From a checkpoint of a small mixture-of-experts model trained on Wikipedia.
Size: width 224, vocabulary 16883, 71.1M parameters.
Experts: 40 experts in each of 7 layers, 320 SwiGLU neurons an expert.
Training: a variant of Muon for the experts, 482M tokens, 7727 steps.
Below are experts of layer 2 (counted from 0) of a mixture-of-experts language model. Rows are named gate (a neuron's input weights, with its number), up (a neuron's input weights, with its number) and show model dimensions 0-223. Each number is 500 + 40 x the weight over its row's rms, rounded and kept within 0 to 999. Numbers have three digits each.
Before each expert's rows: a language model's description of what the expert responds to. This comes from a sample of Wikipedia text that the model never trained on.

# expert 14
It responds to: Capitalized name words for leagues, teams, competitions and sports table headers, such as World, Football, League, FC, International, American football.
gate1:501522467457527474448411417525530561485563514470471553486510471479511425495470495462487484527506574431498455516547532549491469468480482543415488462500548514485542526490498389499505508420507539558534495538515511461471499506583431535508501496536460485458554503516464497535498498524469517459591484479459509535526509447490440479538549497520499506443505493435455575506447540487543597517321525454498566418495476431473456459487501520523529489497572509525517534485503415456481511494499450482504503502445554436504512567480498483448530532487545555500446472430485453531523492524546501535501489475485504523481458470531436449509544479475423510494530512519447545516457483427437455512533
up1:498531467426525484442431447483535512495576511451472523434506485505473435493462508460490524504477615455506465474574541521487426468515457536439493445502529519467505488504488419511495490415537532565524512543505485503569493520567460546458503500562476460466549494527469526572519458538460558452608483511457555546486533423455468521527493524485503538435492478441473547495450555477527520530323541490512535444465472423477448488472524510510502480520584483505534538460493455507534457482537479506475524527458503473496462562456494490449564495508525571479461516424463451512551476513502530558492483449482484480483442492522465481510537512479445537475533491470460547491457451442450496506560
gate2:545513477524487512438567536487576486424483530464508538515470518500535484520487574560509444547480499480528480513479523505541463539515459522593530410476418457554485544445540521412523468474549462520583427528489558527488486482456502540458521504515522586462472476545516517476474445473457476457451511500470460493581489478469507505444523504520480533480464426490489511485544469510469529535436513472521437459453494458504505490543452494527507497519456476553541463513478536483479499514442502507467563407409514445550453511472539565442551466472487540531554527515459531479425445532425540497566511551442463489501566540515479477561559494607415520438517490522496493463472480550519572553522
up2:590479466497547458496490555482486443477509486481516559487452532505560461583464602537496453546469529469502474586472544445496489551505525526640556477409485472527471521441503566442504485512566477587509460562463545570503478467520543501500459532487535516462444461493535547492489486523478455493503476482529507460572477486474513471551490476424531497436491387526448466440497437503484500502438496476489470469511524415530461512470523532499439515502477518530514492511452515528455499500457498528494570440458507459482447513490458578458552478524451519600541508498504536509411480543463519504524475546490492449437534544517445505470524537537501545447509478510494408423508508549517484528521

# expert 37
It responds to: First pieces of foreign names and non-Latin script bytes, such as Kh, Sh, Ch, Z, Y, Japanese or Devanagari bytes, and spaces before accented words.
gate1:480483599554442497471417518473512492515498439502529406499515518433449531513557480527431472455514478505529486552491514497565604506532499493551539513501527454534541515476483522495483475473521447542488484510405486427501544577410460462510464524464531474468507530514499553515542498458504520523495581487490481547499480550452502478547445466494482513452490442409606487491469505506476502554504517405494510462493522517562564401520445478517522494563443558576543506588531440498497475492516556532550472474491549460511503510512552524484559451571498469459484533463487472541436542518518501498448454486479509522502507474576561514497511564521487513501563585511473527539527473467522397497453
up1:486490556516500454524438478423532521561533510499502465504458507528548435507546513560515507501494514506570509523592513554506515558551465465481502524402505542485453546481471517459539459488541517493447500506439518489496542606559472459512475539443542484486482490480504519544540528505492536567525588482488492483502466475493542475552468509453545548518507434400545493555461474585542485546501517508521496465456524501454518481493421473507503529534541554621520467505531562489539482499520551506489529488507550476534516463559502505506502564554471461551405602474490508523583487480515486522476540473502482536500430506549541485509498475454508491405514510428560485538482470510610398523424
gate2:532495555555506537477507540445509447493458548542526485443454507469505483469493549488515600445519487541378501456572429544427507527471498498478548486526497417482457617479482526465500515510472509485426524484488463539506536506462504505513435522499544505532507509510484503443465505507448466477528502534536551484488475471425635553471510543528483496495501471517483481559525558406504521547473539454489377476458508457490494515505532488448495459555497521433427468466516500514523517510508545494488489450515487497448533543472559513400525512495432526479461508524527576534431474508419443512513432532450445519499511536416460487515492484529570552548510467506490494479566516453447568531481
up2:488522531590502540509473537453508447488462552522543532446481502472528478452504521491493594463523475504404546447579463527396507559459519482492534511511483435476482585467483504474505511481479514518434500469509490541531525496440491504510480516520504525532502508538498521434456524515474451467553489530528552487462502476409624537490507534498500511474519496491509490563491522413492496540475546476467383469465510423493502460502501488425500457545506509456448504492492502504496507480535520503481476443509485541429562507497565514386502519453428544464491512490522572519426465472423421487515466563468457538488533538422459484543492467536603528519508477479503503451533548459433605478473

# expert 33
It responds to: Colons after field labels in infoboxes and lists, such as Headquarters:, Deficit:, Born:, plus table pipes, time colons and dashes in date ranges.
gate1:423486452488509497483471460524515523422549460498441480532487460478463501505473404457479543509571568543559476535434527509521479493423479427476492516508475490461494479542479614464538493451544518510538499537481492488489530489500479505484540488544429544472432528499496504450482521492493453558495473484507494464584515489519432547526475559509482483587453485516500479504497494556502480509462503576472496534468525461515492467436499507489429583506490467544518436462508539420554484480469504507528480531501536468470530546451504473575479594437557527579469397463496473439461452453542493547475508466482593469529590431493508463582474527453539543579539533509415453530518505490466526507548
up1:541535501512502503558500510505481566502466470505459604494473596433408433490511513381475547441498547493459514508487456539469490530516514484537511451496541512555503489518514554492451535423527482500555531447444525452558481576491447541522524534556552519519514452493459537493489535521494536534464534456488536504455452435491444482521509449567576587508465519507499550505553456432425501444557542508478499455551567476485552456474394470513523538500469520482471487523461435429448480541519521484543515453502569472559520563468483493456414477488524528525500512533526471459554520512528534494486445482498468512519498523510512546516530465565500562506485450489452394452540532443568472513498
gate2:477538446479530533534492505487494492510530507439485529488492501497558456562441505548447535404507480500436458518484440492545489485430533505492558531552563501511506436556499527500513557468483575507499475497514468408485577521432497479496529477551491432431503525553524511456517527559441494478512470506472537473509567498468530442526473412537480497515541495548464469507439510546453521455482459450425514491482529438433472449522487484506546497586517423556543486542432555495480619498500450493547431625549515500526497504452475466517497556545570448436485490488517548561498524499512451456513397516533500499512494488469471467479558509541562480502525512437470551533521495409513489497511
up2:513490548526518465420521512506468507455470505554516456535522542533511537455570584485600509503474499551528518444518503493434452546586406421476426498569443448458449593498476514504489483541438497515479500416490483536509466528576563569488491526453464513564527472488529452542527454424530438492538480531540450618499523507529503502471516548495502485491482473513493596463477517467542541507574524503466453506529489475513529478481470567540483513510530596513558528464537522513520480556549490511507473433512506527447507564509484474447511480455464512518572497483513476504473505512487485573449543447498476465491524468534556459498456470579466468517543431535523457421477523570521453525539

# expert 36
It responds to: Short letter pieces inside foreign or unusual names, especially Asian and Arabic, e.g. am in Thatcham, ay in Vijay.
gate2:485477516526505450506577487533463449462433459432498429561543447519485486455544500560429484508562432538461538651520436507556493506486482452556478548443494495528530505573535422492479544464441515497508489497449515462449438517490471518519522458499529460546501551445455446490504451518424488562505444483510516554528455552535514509556542391432447494570468515508474534470493567407469467480490518488536486515542459428542501564527540488528469505512402526477505502527491535461467501485471449496495500532559495496499507542552462487508466488503521452502544493498477489522478485517501564473589560484482496490502527495442532444543497518437536437445544464572514464569517534535557482472489
up2:459521514550494459523551490497463440473440467408474434579520473490461485445537541554421513529559440569478492589478465533536504482499467440569440528457496498491552497573470438512469538450471505506518465579447484436457439481543500515523534472534508490529481564478432472512478450473473481543467482516514510533492431523557551503533555430453447505520487501519482478422500544488486515514452511486538521547499463439517501562486524475564493539517414477501516554519528608491514518444465484478496502520548513500498489574577506527467442466507545421542535512486476451522482526513503533485538565467456489555526503515529507443513534533419512466391558468588522489546521523551578468482492
gate3:543437431415512520502426441497470488533496529513538487470608414492515508557564476551566557476510480382504491495500416519483496504497468468489496479510563507507504520545485469449523432504531456502507550502542448497532603400533463445546515520524595503468533481528477537471500521467523487506527577547551537498480453510523482509465534488475530528531463505503505557536506447497460491538488494500546451522491484525566528497589495519532497572509488523511517517534461499517532503474542531470496498577514464460538552503441617567602430494495540545479469499544570503462443552514514446495502500494515458506491461508546516547485497528527570455568450448415563503541500470453518482553479
up3:487595528507447497512605530534514477484524488484503442494428575469563505482393428464485423528492492561498508508497539493523499501515541548501475516501500492514430523409511513563486516507463549537493483527496479491539426596512568529465470471507455481551496522400520452452545460488518495465521419494492451534510548511464481564509495487553515470571469421527461438492487496443539526368502536508459517502467505441465483489381541454522446428486461456472512484488474506506489482490495572513520497462513477553473489494502447447493578505488498479533571492470446495475573468529544533527472485532516583529494528476488491447454504446514459506396534531497494549487544503527514488430537

# expert 12
It responds to: The word the or The, mid-sentence after prepositions or opening a sentence or article, e.g. the final, The 1999.
gate2:497478447546499475450525508551537514492465447483544431575483455446458474479459551467511493482537534495575511517414502491450528462533486519522499453567499432491501556530481431511447467466478467541457491510460527493521498480518508586496525488504394481504499499476485508429500556474513528465555542456586529471555404489617479511514461494479433506577502426457468468481466473500506505572484466452467473555452535478519444508475480437494451499484532478473472502489466433559446504480517517465546427492530508503546502439474512542525465508507571516549551519521507461516491540432480549501441543480444569519444491574548469500412505531573426488481553395500477477511531487498536465578486
up2:495506458519469457556501485506531541488427466432531427552410452436486483538501508486546515507474510478530499445476472510429564476477508548570504419564470470449538535489500412505475496477460394507431500508484550461504517470494478514489506516505437404534502484455501502451515550491456545460541531475488471544578458532550476494566465482499427536561533457463457454475484480483507474543520435487488505563566502467537470483381450477476511531492520455501513502463417467480462513486484511470518492494515548522451453463532526521464504488539537457516536438512538490503510613410546570495501578468465506550508513579519424527406519478530459493506487444537475422496534520514536518545474
gate3:473474491570473529511487438536485466546448489528528473503448491512541492543479562479403498528517477504474513506437557494467511529537524481495480460628566514482510517535508476469433515516519525489514500515500480528500531579530514502539608536491408531500443584465494538477487458520511505495494460502478541427497482553479496481499564456475552516481397487478443448551485568560392560549531505473536513518560497520435444535531474423521421483490493570433481467502488495457508509547506528488466554457499500489483607456511524503535496475533501457433576487500444596457490516470474544578449507556506480472536477492518462541469511535531453535469485500542581538484416485544524507447485
up3:450487466519482539516488411543488476525462492511501468500418500515558488535499587442462509477513488530490514507453503453480485522499527458488502500596581468517522489552496470471487542500515525509479529504481510482500540567532477520502583530486415544499500527481501505485486458500490489516547458543451555447490517589493496499432539474452548546456372472420431417532502574538398593547560546443555483514526457515459452544535488446503446525494488533444480490519510489427504545518504500494449537470450484531490617469471509478557475533549528466449573475518450580493465497495476533558464528554492455501547533482535470514478489521555432530472486514551598528476448490546515476465469

# expert 35
It responds to: List-item hyphens after line breaks, ISBN hyphens, and by, with, including, featuring in infobox fields like Directed by.
gate1:493515475573554477490504396506545550503475559566497481521512471507534512511552472474445493540542544457458474475495507478531504529435523494466556433460512463456528447457531476455521495501531553455526473518524515532441540532498428490523573549449568460499454574501571476512501531467459493525517439441453541536537514482466523536533501570520553525491426474458509442558512518458563544498568493583499451492543503488441557465502499496540517480497577579474465469503502517493544529552499511481410492531509496559555609533480515486478473560516512509458504488520565507556516577477555536444512520496432446434564503455488460432486442514423582457480503544530442524560514455462459515527525
up1:508511520530473522576483580498460510488490457444540547421509453468501525508435554457512529460479482595460488509494495465447493502510514546545464496532467543545499537561478500569454524489496485519502500492460488483524497463553584552460468426580431487477532517559418535484495519496535482472493518531565531522506493463524451472509497444500455449541542556541460495452425522558421455502441508446521515529494496462546471571507527506523528481500375469531522527537527517494472457497505531480469530488554485440381498518486522545543521413494493487525472529515396527479562464513489467487510493441598525568429495538458546550493517509613427456545503464503563484459489507530525540484506
gate2:494497417487539573482550512503543586486513481507520556550483528430531528402502503466504509514499473579500484494576486498416490500542505593480552558475565469453502513541463574532561483437530478494476548538471512506532462529513469499513457518538494476484516544479438498465520535479547448476487481474432532457489510529545508479517487470550494523497539516450495537494540487551506528472522490573537552504562570574476527519552477512543495553417489523511514495548571486524460450512408555489436507456484527535549454461504504480495491526453525505621562592470530524484546455490546525428540458467488462469447439568536431545492577483524510479510529456458479482494454526611557482514520
up2:462447527546507501557475511473533602426552476462510535505439562415552511441491535490528533526535427509454522527475473477447509524491432536477536584520553449525523491466498501528534533506522475515545526499483538516505558446541464526477528463517564506484466498487449494509551447532549455468509476497525547465426522469555546475507406475478539492487520482478494469492530532513530565468591538517476506520501545515440551505498490561454513518474442475518513542517486500408525473556462551471506515443482424408509471407455456500447599459492551482541575550524476536513518492514499509415482542473518526470447435594413440527519587488525507529522507482511488466482453511508592515540519

# expert 32
It responds to: Pipe separators between cells inside wiki tables of scores, names and years; also clause words like although, because, was.
gate0:523504478518523507526444528503513550501543491477528501465525572461512481470524488497497446547585444510420446488493515474464475459542496510541449547502552455441560509506545395487451490433480421500543528465520492503470479418431510457524493521514508428494564476473448486453448516517473485454542434455444527437483570499569515505486462545512487447505513557495407501480526520521459567528496478501435481471463419556532560500534472455534492448502548529521426509520497509481459465513501507509488521556532340498483506584578468475529477528502480543487455460488505548487418448482536492462508437596469523518506463513458521530502482499510496470448464518547475436432418489471484521429486
up0:424498511536439494477570438464517507490462537441471519533426427565561506530502488467513449454483483523514536439511467528471504460487479510501501473474477454550479507457469550463541487516533501475498475544533500477474465547552474527442447469529459512469460442476515479551550495376481539532529481521462484560498542517486462465511539431548443531465467468444518520494504586484460474406475566478571559524524508446477477534385491587493554489479537433490581571440503552468549513515546496539550435457560563520472563450492537469489490457487503598559509541543485462530557446509501532456492548518534493518518560501525504491566560545536498444589503494488500501543498506504499472539477
gate1:446555533541417547481535521438504508490531568450488516519451507533438537495566554527504483513458527519456462547497509464565394528572508482462484521459480513515526533563557486464529535572476443482508537541482492493544527464508493513540500587491424493429520428530498491575417492539426494590532509401436525505503508475580467451523524441509498499510557446536477595520525503474502486479474481497510444500529477475466473501496503472500434493549499560432550476522560395584456467506462510515563516517507483562444559522407547494526475473449497572451478519476461504525466525529478479473518497528521475504564531505492481470529373488518477462486480451503477510501457532509483482463476
up1:527437459469559485565487480564522489494444451546540466477534485474581500543425440519512500533533477525494541450536515517466613446443504518539557530501540470500491488456472515515445505415535575480517478485516542489439475517477493427485524397526542515543478547493489506422575469429561501458483441576548474454485473523470547537486475576511518532465429544487535384488485484497543507541509511509471578482494485512569488537524543534498534478438533465544462497453514540469551543506493467518431523503547496417508447501551479478520524523512526437547508479565576488501539464510515573493486489409480499488442493478504506586475619543484512485518531506514510498476542470510515558533495

# expert 6
It responds to: Field labels and compass words in place infoboxes and section headers, such as Location, Population, Total, north, °W, Coordinates.
gate2:458505463470404399553452479510518506494554470415452489448470487496441477426536524491574513568453453517558443485446526497430489471515517524521552538492462481507529547503512501433515477511515552492497473503562544460439458456472475463535467407550485503490484473455446437517538493522480521458519494566495505526474489406444464514533459521469540492476526414571473476451515528584496453512532534408441496486601560508578497477518489508473508562519484590528480494541503446479485494477469485525496489531551533529569519435500524507437503518479468491536481538491521523532506378545496553501435478494455530533474511490573528477443446488573543488459534551506505484478558497516524448454533
up2:514541448531506500467463523523479546504479527492452532425462499537561481512455530474503476585513525434493494493448463553508478532431537558514487526406565579536502475559449523523522491487480511434525535541522478471441483462541489565530446517474447510529482489489462547510498513495516598527565456542524421444490414467544490496532536452482513463563455460528504444498545445550437467522515549500509510433619457473533578521478492496514490494469520538493554486532534431557493468507585504486444511476550599482544559469596479436474532494453438489555545506538525521460479522475528517487511483490549511426476512512510501451491583511463549557494460517514562496442514483496419552470520
gate3:514528479508520491531558449491440565452490462487518496572491509436410528512459510496538483514466565521439512454451459449493485492560539488466494604432477594469448455519505427557492499526480501523428543520502547463435568533546496459492502436449533504498478438506523508481521524424482526513466527439541505514541443480536480564552443474547482507447478521509553512465416454452465476437523543526514437508491442439526467458448555484500459557444471466506574410536578485507504517536496538523512468496506500568392546506550454409542497482530501477478488479443505471492476549500481469509527575568452502452535495500546438552476485454535520522510514514521438477494592495481506514482508
up3:506530505518550516550557462479446534515554493468572452522394442519407506499476469479510530466499573529434554463449528423514446486500570524459498522415451539514485417510479503522494528518439512508482488526520513469464495567498517529529532451460558491480433485509486450543521505530480535493486490422522539525534420490495536538541472526545517492550480550522537463525469475433467564475453500552524448442464478458472494484453578511551418555445474469523589478483448448488521495556489481510555498429507534531430479488576457380519514496479482398456551497443519509568498513497484510528497569537476442511495481553521476555556459505476499594503507525505514531487548465473501501499557

# expert 5
It responds to: Names of US states, countries and institutions in locations, tables and citations, such as Massachusetts, Germany, Cambridge University, United States.
gate3:483517507579546535525485495526462457512528497494463454527554505438495504496481465521486485563474477528531508440456450483544535527548561570513517475484544547427454507605431538474506540457527492503490479475480398457460545521511533500467482523401501567506490483500528460529469578460514438550534504542498505528512540609530469422441461477531590523525534569463502462513440482511534556531505516438507439433584521455492484535539481559497490569514513472520442531521498562467532517450569464584458496492484590505494529448493501466503538491547507507437490487532457577540540543470484520489443486524499559486548489555493530504531514527547461497550485450497557461476556575463420457515517
up3:454489480432472484509514493512558479521478488473501507533505501525515519566451554461516530468491501513484451507553554539478532496416430448497493486482430470592534485442551432516467452528489498473501435560545597541537451494501530506451495428580484470518512553526501579449551458546468532441451503516491501380450407431498529551577499576448492498468461408570443502448534476499497465504546464570467500525426469494532497474542519463513517489493513511438569449528500475542441497511477542399541478463473429512520419539496548496481492478440480495566530506481519432464460523516522494455543514513509466541462496511495478531476512494483491507502524506531437525489431434558542555509479
gate4:559491571477528493440634484490549479461522426512495577577553511492511511568558498467528495564454453509447541423465521468481528501544502415556429505552443456584463522401521446482470482445488504492512490445468493455487453461480506510528548466495475511458520475444491496596521497541506459486458554552415556463492527519490481489561461532465575483463517521488490465460500516476524519453464510523423511474572430459495445541517541596468564468438469538456492596487501524551501497528512493495546457419487460490487499507531507421503486534503487556491457460435489519464494522481516449439500454476504485442491501546523571544469465480486449534558485463511493534480497505498502486500541
up4:429473407474445588550373578517511494563458494453484500391434530542488515476457453516481453446533573475552494552489514498520468463444498546536558480482554581425509541569500570462536489509510545496513467502501507524542576540483445486474506550465533510477519476571517547437515481567506514492580478460572466494511475497529460452490502498491471548538484521547458568513503507519495502523537502523519550488462545522539509519454548441532490539520593504524531449493529515493486525503492525492480565504515575484508533540515519599443519538495531458470542534529441532476482479509437446521470545533510504558537479443495449476575560512479538541460492524452467477495493498531400483545446

# expert 17
It responds to: Opening pieces of capitalized surnames and proper nouns like Bul(let), Hein(lein), Bag(ga), Br, Sch, usually completed by the next token.
gate1:558515463576500486490544487519487445510496576484602456515412481514490480491534449513507525401465515474460450461464471427506500567531471454511466443460533451507465461503473490476532509465564473472498456528436501500529485465420471475441488535536504499511560512473493427420514428534513509516550544533519480519577514531516444475485508506553526517494457546406409454480495537618528453432457519511512525578492533493479480541476501483512556432475463563480473457507533533530489565486455476437581495418524504533502491590472535475487466498525488535482453492540524520486484450534492480519490476529529480420554518494421524489562526526471477537492463475549485480466501565496388532484558
up1:477487494475516484453466479465548559493570451504415551471600488437477472533462506482465522524545576497522534557448518508473507533474518518504533533540439525502552501515498482559471431549412531554515473464518504482575491536526495532491496451439404507480438509477490571538488543490458503443478445536448509487448474465547490497515503508539486458528478477519522565483439412492443507520502548573444476465494470532507535475598491469483472486479550480563566555489522465463522473500528482613452561549545484432500529431571499523445536500492586470515527416499545521478499574478471457474514489492462479513443498535539502527477502500559546493488514544514531573557453474492594421520475
gate2:587511540502475530476519478557491571537564563504524492438484599512486539479496469477416509491505539456514496481489556538493455508495531468547417551503545497501487466464499488484511542548530441477512590442447512451501511478433488539509494474442489449604519524481443479465530582515514515415507518465472490552529516546459478456411470485483461449450538482478437486472533480507539508471524469507464501502417532517539501457554509572525430506554465447506525505571498471518502538493507475494596556515452453524471587488505513440437580510480421428485467452505467503445503508522392551457524453466529494508478473490426512489494538533466518460480501502498498534513599514473493406481529
up2:466514523469490495472480520499473523475500451518566435585536443514556462501517541491551571419435505538485510557533495459480519511517411476454537454484486415424499485492465549561504432464481573524462521471580439531517548513511455484485492544584549568504460573548483483510557502569461496575506548533533571490507435500534503555529548518513510516538486473473461488474540500505510548462530519508569513519490467516424517530499456463506505431537451465521525490432501523542499454487519521523464513505470512464476510498456529472568413444525562597506488522533558522451524533500552547528474500503555391515457477437545457528516416481503448506542502478511529540514435521433515565575504

# expert 2
It responds to: Personal pronouns and possessives starting a clause, plus following auxiliaries, mostly in biographies, such as he, she, his, who, had, has.
gate2:471587544534459447448528504430525490486503504477492485572507491476530472516491573420455460462464466473491537549420496447481466487443496600559454502492444486589493506418519590549495453495536404508475567510532534514521415560540519541514515492483477455449496507506500545466510517478524451449513487475579484546549522488500526507494519469495500490556527462553590527484475492552487470483468482466520497509456493469479474503521541482557480557497482449499569508547492456477512517533484472514538543572530539525474514481502509560398455515495540584496440432533520481456482490510514522509495482429443539488509510493498452494496576467489580424502475394501500520542516529437564390509559
up2:536458442473561545525524509595464524520489509519485488422491520504492550473493411570567503519570530546501483430589523531549535537521483431467529466512558490440483501548444447432546554509494539480508457482486482491492573449443479454502480510545535560534488501482528435548464478498537522549433543500473494487470448507525480518527479517513502543506478557469435504536491496472529583518515496511497498517564568543506531540418474504478519445505534551492393476432506535529454537505512542492482475397512479519512531488513457458590513532448406491480554563458520477532502561547495470496539535513524493568488479512509555520539447554544460569533493564540495482478494480566449608464457
gate3:540556407427542514508503489525522439481476469418501515431527588484529450547484564560502469503475514446389533476442512451490537544453494486538515455468547444559478489551451544545500465495559510534562552538505526481519496472484536474467423482532540523476547494481564507507511434504521519426495458487480516440516498482524500548499482567558533500468491496540484544453532463461458433537491453512479555531512530440451501533418484510494500448549512436470555529537476509547456478443493501490525496535564586486501579561493407553508487510518508579504499498534500474524484542474548522540445517527462435521412528473453578515466522505432454495499531487450485447540582416501512521492457
up3:398516514485470534550482520497526517392581547547536529451497464536473494491501496498536505467519512420486478496475561473476466472551551497494569511512375519489548538552545498610438493532496457473512534461521466483438456532404527491516492492513527553539502519611549513500429522529495506477493521497538497476491498516532546504482478547519492457547486559439475475452530505474445513442536457558458496589524496554527510483502533551476475494469504568475467458512527486575507516515508500524548458606546547548558480458514440510528482536469495540590524494549471502527489502501444518541549435506454554509508424526429533495557469450515553560481521539439522495516500413538524450478550

# expert 24
It responds to: Sentence-ending periods and decimal points, as in 4.4 and St., plus = or == marks opening Wikipedia section headings.
gate4:490411460526359529547512486429513435507478521524528472481499478437471439464533573450504479547423527451511496430540526523580477472475457505459475530529505505525529472462516466519446549545480415446537606506494487437457523542507462468517509522529497453479543498527474544537496526488460425462467478482550510467457467455518545510525511504461494535507468525473481460535556510578449506421583501522518460492476438514580501520494515539515531476517496531592538498526555502443534492524570487481512531512482494418418570558499528504496457475543492443590525490515496495484504497453422521437488489472480443538515502490518539430517459485481538467563446493541476520461496552484496403457434
up4:488461462548371512571496486460475453529463484523538459485511495485464431480528564487487449596467495479577528487525442570582453430518460514501455500494483523534556475483476473541485498548494464489535604526537507396500489502535457499510505496506536470442530502542428541513487471441467460507498432532520488467470521492506579504536502519496453502498442485478480446551547494569517518461592513519521469477463390524580547484526511509512474458517495521532528505492609506480507533473573446514484531498452451421425540527503516482492437432509496466578483504527543502489482503478428516451463526489475462514531509493507537452525430511507563536549431478529490543440509508502504448415437
gate5:530501477516469467570537468452512516567530580513547478546514511488476522562472465512464480512549524475519537468515506560572506455506444493450463539480538551502448461473518510504549534513472484422525474502422451520500490466540455480452502492489547569485516373499413513450492449536475522498459534537524420560524536529583449528506548516476483575527530519487512507452524532594521473536550521510499509489500483479574462520468448446527473492535535492493528463500598530540520511503458552508495471587537482517433476507485444561475521566465487555474495458529564541459454521476491493561486520456412576539459404499486532494515535480529518482435450464428431484557481457502416437518513
up5:523500462537485447557520464447497513551530564512565489527535528503499522558504470482467481511550531497559525438496502569566477461505433456480493542514508564540420460491520497471535504540474475413519513520425416526480479435546437468433508500450540565502533384456418501459482436493473503498487506517558446551527508502565389503530509484476471583543500525490480491440522491570521500548528492528497531515475490497593486509475434452501466452526485541499512491525568532465531518525490559497512479617523486523430486511479453558447500560477516527481510445544555529472441515481492517563456498457411551518443414502485536539485528475501514497461479466447449462532480472528453429526527